{"n_layer": 11, "router_score": "sigmoid", "balance_bias": false, "vocab_size": 8192, "norm": "rmsnorm", "norm_eps": 1e-06, "init": "normal", "init_std_o": 0.0, "init_std_up": 0.0229}
Below are experts of layer 4 (counted from 0) of a mixture-of-experts language model. Rows are named router (the router's row for the expert), gate (a neuron's input weights, with its number), up (a neuron's input weights, with its number), down (a neuron's output weights, with its number) and show model dimensions 0-255. Each number is 128 + 24 x the weight over its row's rms, rounded and kept within 0 to 255. Numbers have three digits each.
Before each expert's rows: a language model's description of what the expert responds to. This comes from a sample of Wikipedia text that the model never trained on.

# expert 31
Description: Nouns and syllable pieces. Everyday concrete nouns (film, home, guitar, water, village) and inner syllable pieces like can, lan, ran, kin in names.
router:139092110136151146070142134143092069199157141138129151168119158106146145142155075114155095127143161101136104066113130111101122126133129114138145079120108156171105114138149118083149123092148096159111131124089104137139156126044152154171121134105153118106167145149093106153098135102123121135166126179143151139152111125099115139122182114123105135153086131129089155132119080114136109151114153139096117098123135156102115115152123148090131123105134110151132126165123141106085138103143130120112116103158155095103149123137132086130110133154122108113120184142130149152112135093109148123122141104083131123166133138178098148112124103147137118147158148173121094130115112150137154104134107129161112151156134128151132122097152136129132136113157117131106116134172136137135098146088110
gate0:103148094150087171119144131070134105130156128141104115131093119098158195124124131112117090176157142131115106143140156125136112170130165146127090089094107141150129125119124137096115094102123133082162136116166116152127132121123150126093115135138147177156174135128094092136119131129133132168127151130108139134111077119099148132096148157131137133116117093128099145131148085099108127146118121114131079157086070137156127136123140101156145093079082104157165162109113046180112111134141147146142117114124078082119137131178135123135123182093110131146129113125145099141121139117104115133124143170119124094167112154145107128094118066169169143143127129125134142103098109136131123106094115129136134116129130149136127133127093112127132132153135159158110142128160145107142138144108099
up0:132173171149146131153146134094129150121107089113183132125151136128145133115143102116126139128141131157135123128159136109155156123107149153128105122106138082163105103143147142134134145131067153127112149167105141102158112155137141120149149140145119133155109169143116147088098102121098145148141133125179126121079138098115116121138139107144117142128107095147125080151136142111125099151133119118116161133107091178106116170097134140141108148094135088108094130122142120176162119103154100110117076197137116146150149044123156108120146138164202130124126139153144074148163166112144133157143139163146114103158099112084142110115126103117142187103108109061122158143152151144137157144139104138148150136129115128138126128115150114133152094143116139100174130115136115137169123120145124
down0:168099119070163062123113137146156144124141116111113089115106147140136127155122132151153167107179123120106151110134112122107135116154151160147119159155085123155144128148132126101140083098156110119128143146143161111116128147120123089126145105123133145119145093104177132093114077135167082120119155092119095135096158121174084108111099075099105067127136114141095152170087129132104143127152152113125143122096149140127137115145137160146101157125149141140186137141104163112099100132105161129163137067111138141135081160069163203119153133143143137152104148112141141116120111135149113153179126137116119148133115146132132145119180096144134140101142109145111116134115094149109127111135114110108105117121134114142089106141133115118148131116122124139127138139100160120145113124070091
gate1:187145100115099118111146144100127138126189129143109105117085108112134105130140123145138128094175156152138131112130125106173137098090122083127157153160105138151130159152156170121171133155193103123160123137111093106113122112107131129113112127144103127152169145088102133113092136139108133130111134103133135123099147108159136099150080134104141125132143159122153146129108125143160149110146081144155142113095125175162101121162151134155108111117124123131124186108118123131082129124121113120126130122111136145125131133174093138082087132121158142184109172125151131128103114141081100108137136156119118132127092174122107095104116132139100092111108173113108117133097113091136111113107127168125130135190131113141105144088174147096136135105105131074135093118135093166161112110074123
up1:144138143157167139143144134117115148115113145106130107166156181165124131122107135120093107165153131122114099123159137133109139176146185136174158121133097127143145145123159120152158145126117091103136172144159146173119109119105152119150167120096146116149091122151191152079149148136118113165171121100096145148105120148140100133137109120147079132147119146147151106113084155087150174149087081092129097125118142130142127140137109128114144108121124140144112146097123095169158127132107118133177137096099120075121127117153140136113125119085135088166092134198097126125077106100128093164122107151120136130082145155156144163142140167130116149108131121132119126115128141131129171134129117194107128092188122108110131129117110139118118145117121138123090129137133109137135173114123156
down1:108113082168147124139091149172137098088186131103130084104122154134113139117105143088104132145086098117169138146136113170133149160146118099097116144133114121117131113127118095125183128141201147167113096165095108134151162110086105136134107127137101181134141080142145184111142139151111138150142096122109168082122123107140111121144138134166119123162129110080125142136140140168150134123185143122120120115158154126091130167084145135134163149146120127133128120114118107067128118121062124112133093127152154134110167098113118119128144145125152133122136124134136129098121105143082127175158138104149130122137124116186109098119104125104147114111121086101124132113127121115075133130101144084140099124141122118132096117142150163138145166125104103104088143116130169136118106133123087
gate2:098073104102134126113151123104112137119114146143123113188128093119121141105108181096120129143121082148150122106133119131130094139114128133111128147139083164132127171106089166143185157175153122089108128109133133125096140151106137107124138176146144121150140118124111109146116131139172132129095130095136146117184158091139087121118143158115110144141139149116143053132120178144120145132130125120121151133122143158094115116109137113100147133113163063181135125112127109087103113141131164147104139122094170102138126175124110132139126110140149078156068146135110166138183126114149131140120114132134153096184091127140124127117134098144134109116146108132143144111173135085196100111161102126164122145111140119124106124121128107083138156134156114158105120141156093136107116135118165
up2:080111116144152155119175104092149120137108175101141131097131114118182099184134155119124106177126133118072101139134126153121100143137109132136094136104145122108113160155114106125152121119065110109127160144110152133141125169116141133119136149104150115141106150106115101140092131112147174090127148149092117168092110100165115064130069088152130122154111134130110116140143130177120124128100173105126122120144130082163132125127112120126147176125117108111127099099132114134121090187091130114118131114095109140122168138135119134194105137094115150166117148132135148094138098088136096133171103132088123139114151114119115128103148144165182115150148093108150115108165136170131167164141117099126149120147098123094122108132174112122131135108116112122160135093131127145124106106113108
down2:113099157114117125153126121149142121088134134126114119154147092070113125110122136161165177103112137114105112142127134116171072143104138131114152209191096095115111143121104098137148097143116101117155117166080130149131115134107099113110101155119148141123099120111123153125162159126111111148142150140175147145090139100163126131106131144153126128137151136097092111125123137172089125166113130123161093112124116160123131114131102105157134133127124124117168132139138143112152125132144126170127097164115134120180100097123137127122098178105140100153141120141121164135089125108126140121127109176141110105153159149093103083165134124161070132116092131133173134181133117138164133141070158127107129155115088124086164130101105127112103133169112153144100140159096182121133134121122149
gate3:127116108109105109126108134119129162169105109149123108075121116116139073108168131102110132106128148098150156110131186134168126102106121102119111108105136138129087144152136135141111155128115132104078125088095097108141130120134161099130140149111098077132127111126100085081134148070100113138123080155136177192171144116122143115136126141150154149152118106131069119153141079135162092088147168105129132109091124154103140131129114114131140109102108153076121137138120123101121138143115084124107099117156097112106081155138115126145141117157114163143110169104135158132129140160125156122115111134128124110124151147131151134174100102129144134148133166132139098117108087133150134105145130102097137154136158119080184148097151115147149128098166095161088116133108118137117177115135090
up3:136081124131106133083160097178130080126126161175133128121115137141105170112078121111123122143126098130111124125142135165139109191103117092152116141153141142121125126088133091109129095076124130132115139140153125168137078127140084160126133099137126122103130115168186144144113097156110158133112155126150140144133115131151133137118100133090130151141087147096108131158136105070136142135068128075140088097110105148095123140158130151154113113088125110095144149177117148157119129118125133103120133129149109117136175099206112158162134103120150162131140156129141127178141142153116102136131134113109123114113153097152122158118127125142118111098121133101140114104147115122102131072149159182110135129113121126075123117149094096132120096133132100145110106094166123136174129160132127
down3:153127113122105133139102117086137171115143164121106119123124145103131118124149144145132106161110104124112121113088115079132153148126127084131091157153133130176167141145181116111135127145073119165105150119141127122115169102166186155083133079138115113118128141153127114165126114136074138120145102121121141117160133088128117157133181127135145138117126141131198153142140143119110144148135154143114133149184168155123167159166069138139180131124109096171117100127139133154141144097133135144155147143152151170115128101107141165135138133132111173118118086141129147125083113112104152151150103127122139101101108142132159140120141083137138144097147104117168138141111133154167138125142117161141148120164106087132101098136178129133135152128117133098147114158087097154103153158098175
gate4:157134162157128132116157084177103153126157102148149124165120120088128161128134121129109091145168137140089100128149109185129123131080135125136109117155120097173111127109145139109142153134134067088088128113106117135130194161109110097104141131102148132152105110146111126155132181101131135120174145098123163158128148112111142152093125161142112145127095123106096189133176111121118139153113091156166140118113125146119115140116154100131132135127144121137089158152113134143113108113149146117118143153108145127146132140115105117135086136104132105125124123163105158136103155145126150100146145105107069130123079168150168089085101105149113100120108174140137100172142121119092153118135152125139138090214153166105113130140141150130109139158099142114139119106140096158117107099141136
up4:142148162151141194092158134134100120137091100121138132102119127143135113151116137117204137122117161103137117125130095123112126160087105125146114127142093101145140132137138139167121087086125151080132173117138103091114154090147110162113112104135158089141174098135101112107161119123125189114160122141123149112164110121156113119110165148136120107129130154143126112082162145143143157140097110156134138125117135104132158156145184118093151160165179153119127152119147108150086116147161095143092118118136127147108131143137138131141123095169155118112126131108150122125148098133137187131137147094156130109120151139126136129128109091145081181122149133159155119153151133132071173141152074149118138112104146087123081136167130132148147136131116113104153161171151086143123121138116156
down4:109066133094118091127134117126169145117146125130182053101138114119136136145118115090146121077150094117119134172151110148116111102131111125141124119132114126151142154127163125103125149127116156133080130167146127138125157181142122131103116115079119140127159179141157127168118126135169165133168158124155147121154123165130141111122119104134112159139140072106145109090125111092148118150142141132126112165134100094116136142112148161129149093110132136120092131110121164102093151125118164143148127145128099127148140143141133129130128126106157133171157101123130130111122105097179091154147138155130127153154109175132113143108161075169144162149138155116091111165130100087119137099149197116139109135134145103142140120120135130172120110107156122107061149102083110113071121106119147
gate5:109114154142164105069132125133120172144113109121163119096102121101086153143105107128129124125122145137138132095109091135108108108066090123121110128128119141135141089144117148107162142127128149160153138114122114143144119194106105139180111138149132135131144125153113124185107121118120149154072129147160121168143096113136160096161145111155118119138147165143158158106116165149122124152125135129122183102169117140161124168126138124056149156138177102147121180146165113085091105076121143105108130126114110137100144155127130140116086118112166126146113154131120116130134117137121130140104091144100124082154126112108118084122131070145153154117106067109122117115143132105132127173142138173118113159119108120158127137105130141148180145098163137172137126130135162166147120091126130
up5:152119158159074132068141157122108101094150122119101136125118109145161137093118176141108132152116148164181130128091126156129130116127110117128136146131155147132183150148160150151138115108124139155135116073131074107135100100150118158118129081101105091127120123128149142108095127147115145108144140104179145170176124130108081069143128138143121128131136117129113117098125108119128128121142133118112104133134150122137152137107143146148112141126123120140141117118138140098110092130135141084147137137128159114070115143155138093114176148087155139095107155122133130127087115099137137148073113163138180129120075123127148096062093112114133094130122174132127108080094138100106128118152126174138114163162111146106095147141132158115136116087153152118170131115072136165137096134115102
down5:113127185112124129153166149122141156084131107137151110122138129089146155064172113129116119119129075146144135140178144190120149112116119162105140148105131141124110092144092200150110125115115106125106178149128108099134187116138105140122104138134122078090134147145110135110107161115136147118092157117167135133144133131097118118145131141125199191102124117129075148159140107144122120127139145125123165132109142128156148134113108137101154147137159085136099118155117113112138130171115163111153134126136111128119117182143132121135108142089134138138107110123149163137133096137128151167103165133098149137145109081150123147118103148095133134099107120172136166130130137125090135134109135132160137149069126150119193152124129147085112133109134135072181113115135150161130122140143125
gate6:132154167081138170116119132159141124100144114100134100094128145122120108155175142102149157124162145070144138122125131143134167092093129145108192121138144120183096131128112115149151111152119154115124121129121124139146111126132095124145124115144137142149130129112140134139076108152139095118113129158126125179127118165138082152128128166118164155121118117140109106124097114083171139092114127113141124060088118155112099117143208139103122108146134137087167125148144174086156099107142154117105151150107134105151115151106111169187163134157106149146167113125124134143112090129113151150129145120131134119127102128143134093121140122160084156147110099107130099136146119138141094131143097130174106144155124139148155110147077150143088138130145164130123125107115198120097091141150115
up6:128127083133095096112101113151162109167090128100119127143107123127112117119127077127114099155117082138126125106128138150125100108133138098114078156105121134099155138127140142121090145108119128111120137128139114108148105139126144151094154122135112145102132107148159106140122153116114157123083137116124145077073137129077137106159129077124067133124141116150130139164113116119136155150106154117089114139129139092104143144131094093109140138114174086138118138136092090112132109161105128105132091145139117119131093120163149130096098162166127114143139163153129167147125146125123116121084087144099095116134156137125158168154084133108184130071115125154097131102113160156112180151138180118121150068123148159154166133116144161125167110148081092079164127139131100142128127136108157
down6:131138160160116119131153125114144122165124107118139183130137110144132136135122255077119107121127134169127146167129131130073111168140159125136136064063111143126147129112101119127147124100125124142092161118143161138123107155127121135131127114131126147148128108132130150128146204128146126141093135149138137132146138115093129140124124076117105118120119114175132136121150143131113132166144146127088117125124155087145141124140134125140145123141147131157115091144131135090129108153146095086130091102115133117125155151126136143129096125117152115121138153171073151142120159131107131116123102121177121145110122132121117124145103126131126139136093111127109131152136137089107135133101125123144121139249142156141148107146131150102136097085140123072108105171117099144128079124099133
gate7:138134082094132118107114106119139126099159134117137171173137168108103134113153074104153139133135138088148129122134125078151119113144116142135121093138139137182123093146115091117166108105162128123101147106096171116133163202170110112145110159100186101118120071095111161174176130100167117136135144085134142106148145085143106087086089099154176118144102086108141118112133089133146129111150165122104108179139109168124153139093145143114100154120120134148112131112129117109099109104153100116151133120110107095168166131149114128121094141138125105123114185087154137154118129134144154117109134148125104108142110112144135132147109131158088139119121152136074142112119148104153094120132142145146138092117146136145124122112130123125115138100166116153122129152109090126170109138143123
up7:153181136138114122079146113147121123140127080144133175129142117132123133150132166172111112126114102128117117141140137127098146117126139117156164108125174136109127086139165143149129104177139152126089106105111155146107141131073126139124169086130102106145099139152145115114115135095139176161153089097124099176130141104117144146114117135116123110130162122168155129187093123165079129155102144175087103156126121114115136092145116188098115124140113140125128123137120133135129077135122126155129126107137144127135115136149148175149064111133152120166178120118128119152130106092178132092144098149139093149130148158129144185127101134149069082117145144106150150149135147103105115165118109100119109106189140133119091124144129111137077136127115135149094141130118140107093097133131128
down7:135109136148134134117136144111125125068122119124167172127141146135141121139136125145095132158130159106078141149143192109189106171138130127121105121132090158147115156126133153108151177139105122125107127148148178091141152127133119172098123114131142130134135129145155157145148125174110120112134164150145136157111119129126099137139124086148180180126135155129140138089141123103140159099124126118127125110100127168160122119139142128095106125129130078149141132117171127138141160130164147131117131130130163136057125098179109108122126117135117115124126142123126111136110117102151142143135107142159114124134159106134118126128180088128124219169157114136105109141148101152085167124112171093125112164121139133112184155121172094098172104172142169124124150104140147113151148100110076
gate8:149121132137100127107108116139130112129140107105104105137082124124147121137153131136143138098164122173099107081098105138115143118146141116148164159134130099158125125103151096130166148137097102160127190144093108111122094170098109129108082147147097084118142119128131197123095134120135159100120073134153176161131149128148180118138119118098138093123157167131190123118121169128130129126157131134143135085126122168134169070120092150115100094140126107150175138132097146147139140141116135136126082147139116138130107120186155141161135095128133125148141127115125166113149154139155121112114106111066122137117109114124120163130147127186094154131116082088089093178120122111093184143113093132098135121148097107103151120120138143151136118128144129138126127146158132130107137145122168
up8:164139084133122131116129145158080148149138092100108167120103131107119111144131147160134099127149138142123131130167110156125133074120100073161134155170148094104097129106103137119089104113132129109168113159109097101138129148135106122134148131129140148146113100160096134111143135163127156119160097125116119128156143173120109143124140117144141136128097133129112115152128110143099142165132130129110179048107150124147102127088162141133138134157106175109163153134102151116133133125100148124129097080121102141164118136159086123098087121156112118090118120134096109177196120129156156173170115135158126103135139107135125211170150175160139107151091098093154112148144128155087139127141129136154164121130160117145146116136115110143099100108163155127149120099147098114133129149130132
down8:116136120142151146063112133140122119114138188111089117138117133157156162117105156174150126094125139124153119117161135120099128117103129131103100137115095092141126122127090130142154148112139158125095120104129157109077117156139114129189161129140114118132128108159109091119110187113127136137138166163101132120105130111153170112167095109118154183151169121123154120123156117151146145131145114156067121135123162140127155144149114136123123134129099105128152148123094182136137091109101157117101076152094129166093109122171143116094131102130138126140123106068089124138159132138158107137131124176119155111115075147126135130123142158123118123138134143096151074161162143130093129143087116113136176123092166128116140119206140145142088108100125139123121125103139104165125155135138126
gate9:085124136135150183145139166141096170158142164125155126153126123141104126152147114105135125141085131085138090106147150127099160129114135153155111168107146110157113106134137119111143148132142175149110099112121148133171140133135112149128143131119097134110110134124122123151126175119122132108131108084143112197170105141135105133127074181165144140132098163154116060136157152132114134146161170110094122122099120117096146111143108149125111091116120110075117105141114136137137147120171157132130133123063160134066128153128120064148086146121147120084118165097095172167136129128122112135130108123101129095143117097140104128114120126089105126119128112147138125152124087112150155093132096154162117131181135111117121129165133140130106145159147116088086104141169122107128161122120157
up9:138113144128132093137142130094120150106114158138126149138098126120146073113154103128148136152154145101135121144142161134129153111132099141133121155106139123111097102085124156158133112136146071159105141125144118146145159138125143127118128118119165104109118106052123098093115153108086106153115101155144087183090107102119125113111124085105113118135153087136097092127111168136131136158120109102083177131108146163129128149132074121132133139146110081148156133134105146092121148158150117145157168114119114117091099135133126120134070135145134104132108100099139159123137155106168147113155144095108058095125109100143114102104088111125132151132115123119070138162161146116167156144143162111158114101113132116135085168155134151137121175112136139157073127109140085146151102135160151
down9:153143103134128104104088161105162145142139143143135152117157136142116094114127106175160102105175142102164091116129147098115140137105124105150143131092153119170193128161141143124132156136073143168126078095097145121162116144099122140131138082116118128147124112140129143150119171162091151094148101108146162159120123135121108084089110117164157155140128090131119132102152114128095139154115117087132102143157110141109111148116133121168164110082141119139156094124146121091099158139129100099126129121130126129128137105122136156133142127145135128141166127127104128141121136117082131129095141132148148157108102118177146115144119134122132138165150135101081151176130139141191094130177150190095113124140157131147142131183139164128145159101121143113166110140120148086069149131150169
gate10:120123109156116120104130093095149147192149117117156138146169149157143114137112107177089121136104136146115132133128126126101162142111126136078086109152145141159098152116135154099127119144137114079128095120121107118088107150071086101103102138133107141125160185119147138120127118151142155127125137156099112130157144125101124106143153108117136119137102109191108158117155092137127134096067153127107188150100134088121133107135146113120119117109141148128132116152130077167089167115108154123133100149115137122110139093126107102080074124119121102115089124109133147142103128120123111088162144155087082152154145156166158114080122094122122096150103140124141137138144123149085133138121117151115070154162118107098098121097163094113104125112146172134166101126110137121132152148095120
up10:166193109170122147134130113123118144159140079136126058113123086125121103134116173136114089100101103116133118156093096142112119106128072121153097165107110116122124161102155126119154123152152120165100137122128117194133163168110126126123121131139166128167121074116100150130123126165132139160121143139116131138146122170137116117125105166132122143184160079130178184155112126139105116129149118122134097130179143129089101156147137099120166138149130118145140102144141125121094068136110112117148112154109121133106126107145148144121170124147173110164149104132174144135080123140135124117131155126127131084119130112156111128076143171141101086125127140131121118137098150145119149136134119148103137096127103131116172110136126150100082158106111108164101165124106129139111125145134183
down10:098128133155180136140141135133175131120123120083129097143092173142114101136103121127120088116166092096111122096161150140151124111139151119095147127128108167108098119092101109212124119102153146142146138112109125106135126155136147144130137183107156116105157158139119130134132127124154158150151143132124108129138088142102138186137118149069113113060080159109148117165159115119179144145098109123116080125104131178096159111127138128100138093096117125109102146120116144173151131110156146069148113120154095106138112155162128129142091119097125137131104134092164115119128120125122121129140176107155129107135158137124167138157138163114116100096119119153195152134099126164160111114118110138159148139087131132122129098098102117110139159139107116124103168121135119105146131125161152
gate11:120126117119153107165145114155125135088113143131106102142119152173152137141083144138182114124142129116134150123178108156115149107164113128110091167167095123159131158129139137134135143107137066123135160135121141113129113133124150108109139101127143156157163151124123154122155083188135146096183113148083139143154143112144159118085135057131143134102127122104113126153120132157129142134089114112111151143113119166127121132137119148155154133156132151129146083152136140148154100154140157146107152113134155160121133129113098122170143152179089110100141147092143150119114144131151150129166158119173153096121081164179164104127130108185151116135123149112122092120135153169114170159119101116139137059134100119132119150147161122118141144171159135150168086132102126131141154109120160
up11:130112149173124133125132156105146144177116101078122132112158134094123158101132112090120150138103144127069135145102096106142111142099123124103144139094129119117189142144128125124123128163155110103158102135114085127145138113140142146111108143127128132158104168123129125130134080128142169113127110130133147123136124118118143150121086115144117180177117113178098114202131129106114122124178140158129100104168170103148148164116135098097118092106132085149136154118115102116123124162166113142153158139114085139126100097145120111133090118129127139177125119172119110125106123120130202169136161109134111137111099145134113115110100089141122104164136090101133123150112100135126145173155155121131151137152119128142122127095139102075121134131119101118136158083177154064147141081101124
down11:106129139140132140123128112115148155112111114130147139113106085140095146096149099128065142140105179140138122063140119141141122100127130139132147153120133145144178110144093169169113124138119126139159159138132092136126097102165144175085123178129098147151140117115136114132126145132132101116084120141112158189092166132149149136108146230104115076160096145117158132152118136118126160108154133123161106114132122112144136123129142108136132111109109161132136141121157130110137115148093169127099127120130149140133149142132148171083121128089122098103135108148150165185129135116153138118131130106148119121170136102107071119119176112133114151132124117162117080137121144171167156122152127095129133130122154155184151093112131127105117145083142183123109153135157114133123097143099090
gate12:140157131098106145133124165132144123157111086134088099116123106169112117171140106132158049126127144111145114103133093089154135115142157120136127086163143144144114109155119129112150133141151120113166143102153123125122125133136137151130106132131144122151139113089119087153122133109131110093120092103137166126147154151132163092122135090146127123127096156094116121136131106111145118164080067142113174138125109142144104158133183084130140081100102129137110120142162150125170111132138136133145092134121098115109142123140139149092155136098107075137118152131154153112120145127125100175204136101125177095149133088149126157080075137135117128167145130160086116120136158128115104132122135134168119123123136116144104179063127093143111099172149140170139104114142125136112132148151098
up12:121145132110099105100109138143161126124106102146107105137177132094149088125135107178142150125109142128165160165089120159137124106094134131083146130157166105134123128136135164143111070128168152139095115168122146144088088135124153135096150146139104166145153115128061140137117078142135154133167136133103154141123096135130155068139140128117108085140131118134101187145136140139127128128117143180093111118088124140126119159139109084132130092092144130154151131147124096110132180132158153124180149113090144114127102094136113130096113105104151097115099121171128129079167153130123142139112137135120108151145141116150082148123084105141103114106136129153117121085133140135147106144138139142164112103096130147125114124105123116144167105136142145129106160112153074100203112147126107
down12:110104166161133109104165106155128151156110130155119098158122142151070161125129117097139107100115131161137108132105149162152114093119142137135064119132123123136111135123155147135104115074124148104128109066083141124131107177136080116090121126105070113137131128095120116101098111148106132125165095147116155116160123144112096132148121071105131109104166102104129130129169134170091136152119138133164161143141125128123125151142145153140157178125158129099110133136137130155115120095102136105117126116119142119103136116135171116146104134158114118172122114194085120145137118187082140087111135110115085156083134163129093096163126132107140122132142155105146141126108172159170106093115108152118081152134148094119129145140142109138097125118120120176134164132103155122143135089122115
gate13:138156141158135150121117162138116143150080126131158131145156130087138133137089170123118090097141092109119138095156114104120110132164138149165122173141158144144173119096111119104138149142150135131114116150118127135133111147128143101112136126103140142132152102143150122133106097109161154162139128144123164135126152150098116119134137114159104163133133160100087167126148142081076164153148120119105120086142140158150099125158097159150153106150143154134155144117156061086117095140127140132140123149164122112116172120097117107128136162128109172111120138141113106120137098112173130152114115121114090117165143130128121133100135130182154110128170100171085129146199111124130144085082099158142168122126119094136160080171128128168140149094162095148090081113155142116116119141087121
up13:151135105123142123128129100132118125118148133132132129109109134134113159113132149127125160092142153111145095097132130145127123093121152115115144105112185104122095113138127162127136195125113114102122126097157150147136101085123115111110114144202142107144099096116125116064170137162143153128157126119087115154142168128158108113156132137132119135092134139126156107134124093168156108111118101109123121152158112177142111096098108100071158121181176159125125090108139106182182142118172129068163149126118144153124128094125103180142129111126116127098071085129138124140131109175097126108094089142117108168084146116146108186160136168082117153122116114174110109154132117136119134150100137126114126173117106131148130123099147145142095110153141124139137149116128124119120119106130119
down13:122102133167158135132160188105117074153137122094125168106159129094120171163150134118129132116109146105122108201112099163134140171118143185139156112149104136116150178149076104113146173168124147067123107122144150111168117096116105147143126148136129135148124099060147099151145123131110104101143131157154101106133115124117117140138161175144104160133113123087121107116137130112115098168119125109183100125124144130136127093095132132093167137124159140100108136146141129128120140119126172154132139144099139176153118137132179116138078103101120133103143152106141140146145156135130112089134065134113133112132124147151106156096123147114110138130159129099149139124116144142153127112149155114148093155085126124161161102119137119108107097133143105099087082137119108122154104153132112
gate14:160090126143107136071161126124095119131153165152132147148110148123144126091107088132126101095163136133123117176128162115094152139119179091105085124081132128125134152069106045157144123149122120174108132165116122131130128105139123128120140107114105093138128152117120104097100155130148156126120148152128117185147088107108135126070138171174113100130147098152108142124114087161115146124128113099146133161162174148113089140147151160132140164084141144087081150130115153126147147171135134096113154143134151166121123129112090133119143121159129110130106170094111152109108128064099142167124137141135130189138151133121129116140161103154151141101112105139163171133133129158126131107151135133147118124171160097130101162119121126145116136105128126123110126142144115128123127127101091
up14:128103096165140139121094095119139169127142169173095149084138112164095113112104108180135095139091083190146113070124134132137153123104138130126176145140160082099101200164123092136112140158106106135136111117133102113143126090120131108120167155128095091122152119109079153168142114130127181118120159128113091168171134140093112133098135158135138097139159114132148107154129110125143139126077094156122120115108145142113145101146091118068098119116122132107154127134107102129123136142149153133116143121141163185089135119151140099137127120109110097116110141102193139109118126125136123104098143101131133150071140090121093141125139159132094129119140153098152149116157087133128169143137099139135105149133140166120157135128113139134166129150118114147130142121116100103104140108116142
down14:162111119135107139130100127149098141117165141112137122100126116141100188128137089164121119146094126110107107107149102102104149117155165123093125157125146170170142097130170078094127123131154139124088138170120119103108116143109145081122109130138137116117133102113152156120113164129136104081130140104140122139138144163144137116100126097085103091126109104140110152127094135107121158042129167127127087133156148072104169189121115150156164120177115151163105120125111148128135138133162161135150127110137180124094137104130138120154185113172144114151141139170110122131102153119114092115107116113132111098153155101131138122122130124126137132160156153144063149119133123135116076131125139131120110134126088113103077125094146167157116176114153126117145141124080105133117097107118128
gate15:188164128078095104096116135153144114128094164117123137141149134135168103152152122119133077179129118120150043111135108136082118116115129133129135117119140117115068113120128123120139153138167118126108118142084135136112139094117119124097177102116108142109149129167096127122106133114140181134140124143133133100119132147146159108133149129167126093120118157088108158157116102149132070123124170119141116104116132149156157135141116154076150152138100075114137135157114117141160134113170123135121131117112180150115121127134122108136123124143091117131126185094091147122100119100143154087119144126129141124118163159157137108118108198152152125105132143139125147165190149145138098133141118071149173153157140148117118147107144132166117109106130111116119092147113143095130142128072150
up15:124145125141106156138201092153127130139127092152093089120147112121144142119115133151136148110123125146145128099112093116118088132125177131104110150117124166178103168104146118139126154108115111124121148133132173147126047095145095150145107130125141053150130111125141132104116151169105115193092120134166120102136089154158116142104091137104147134141112149112146112138158150115156166133133151114102129131097091149086126144110165094114107140135119095166103133106130123131122146134067111100152124156165108154093108119100119128165118110150097121103128066119184071127149109135114106139111114141126154112110134122140164158138125149119128142116130141146143118081137119154156136139159191092136130159139132110123117123129097132090155107110151113100123122133090133092147129154140164
down15:088115102121128131146125137120118137120105119129142186125122156117124134178131123124126108136112120130115126125142105139137076097155158126146082079104105137173109121137043103116109150176081138129116090131131166154136118143089158085160148132128172103130154194132127091129156156129125077154123108086134179169125142134159135182121115139170151119107099131099096134120103130155151074118148107151180128148142120132133096108124116115101102144132119112184117103131153138124150161122146136123085127136135146152106064122135135109156122107130133165095132152137122092126134113112142121097127124121124131103105192165135092123127125155163132122133157168162138132138079134123128112096169113098097154130120164105117096132112114116137096143134102115127143109145137140102106142130130097
gate16:125159169114088111133171133130114100078165135119121145181165116107162104121118120123131159097137123151131103129144130093130116155114143087108157109124128117135187115123142127133135114174123089113118127152135118141091155096128128123152111141129201104163121169107136117105127166169122207081125122114123143116090149090103172073119181103133144174171113126144106132144144134130149132180188133136147094167112152131139086092109113096130126087120143128151144136131145120124128134093118119133154146172148137098125131131146142130131089161097130123081121109128152137142123128130121167113135144132134149126106111154141155144106136077126138135078077141126110146140093151106112155115144116121140134112126078120160128126134109079101121116120183173155130123134132138116143115128127156
up16:153103117142140129137112131164143153116124130081107141160091132180131109114134066120143083183154135154188134108190134122090145120110118084103129139148163117115184136137129126110126140131089123118130071158162070099108135109155150129130125112130127113128150109072069128128133129140141129123120102154147106190111134121126112141110121140146144155160132158088077183157137134116123115120112168131134104116109129165137170121133150121110150087080146115109151100132128140131113120158148160124129141168137105140123123113156116125084101148129111142154112101142105125127106158136154118152144122116159132101126106120147164141133120140126132116119162132118116126138127122131206161138140105121158139094157131153148087084108108188107113093132128112147151110107157095112119105095160130
down16:138095109141128136138143111123136082136164103123085153117160116161134087107141122120087102143178161154147127106139104136131125149112124097095071101104129162110143146145162152129153137117154131127105106117151131149133098124132113129151135157144133118151113168104126121126099104130138086113137166086151098141084107105119104143125125153113123130063147159110156134107114100089127121120157098135136129108125102140089135165103153148128146145154158095127088142125157145172133094172115111108117171090109118155112095139134124114140141182109156117098102183148140134111107141101146144136132112154159161150129150144106123091145131168108099124147144181096138148107120149162139159115100136075160156126142079115151144148071135149107133084130131087157169097107122140127162138091107165
gate17:124133152118133128171164166143146102138103122149160142148112151121141125123071116073149151112141088112131109142165110146096112095103174109132148127088123140163109138102133147142184168112158134152130115131146121103132118140184119136138134105127110138117108156130138138125170108150101106130128132168147140151109126121125146126111136153131092097095135127142084132149184144109131098134186142130118125126121154148159117087101122147139161113102177128125128102115167121134199135131112145134120123153138126088113142143126112071155201145086117162127132115116123120132129145136103123141103135087109130059150041115144107133150124122081171141152137123133162084130107142113149097152141147154139126068145112129124129130112153141118090119145163109117130102121145130137156122123097166
up17:135131125106118099089147134126137107152087130117123144175118161161111113154139077116133135138145122130125075177166160163159110104117137121115127167107125112114153166121147141143126127113097122136106141118138131121099143213109115132109091111114143105096182145139105123103096141169121104169099132194137150117148118135155159139164135122156122079150156134130118147131132123125135152143107136162119090129142111115135130112133068115149164123138144100171105087090160123042081120127123124168126094102117127128129115136104101127151088108101127125118157166166113128126130138144163104177112135099129114131145133103162159163109128119107125126128148114169120164103152128104116135124158137089150096081084102160116136128147095154154157135114119145146136108089149137148140132124145102
down17:115115115183108106109125131071141132146114146099115116131156143142178111176152157103128124130157122131157118103131116132144132133118128140117127097128137117123107142103100130142140094128099133143094131138110172102116112178140110129174143115104147120136119115139155130125105127193112156101107128101139120122172098099091092166179142153122106162119117092141108144067163125124150139138103146169127109135124161108155112100077147134106090124161108135145129110178107115166129164149144101155090148113111147125117178118162124119127137137121150162132119109125126120137127125142169119132132120146140169181090172115091167121134108143092171133177142136141148135116121115135094159192136148130098123171097130070127123123134113097157176139112139143158124100141167115126143089121155080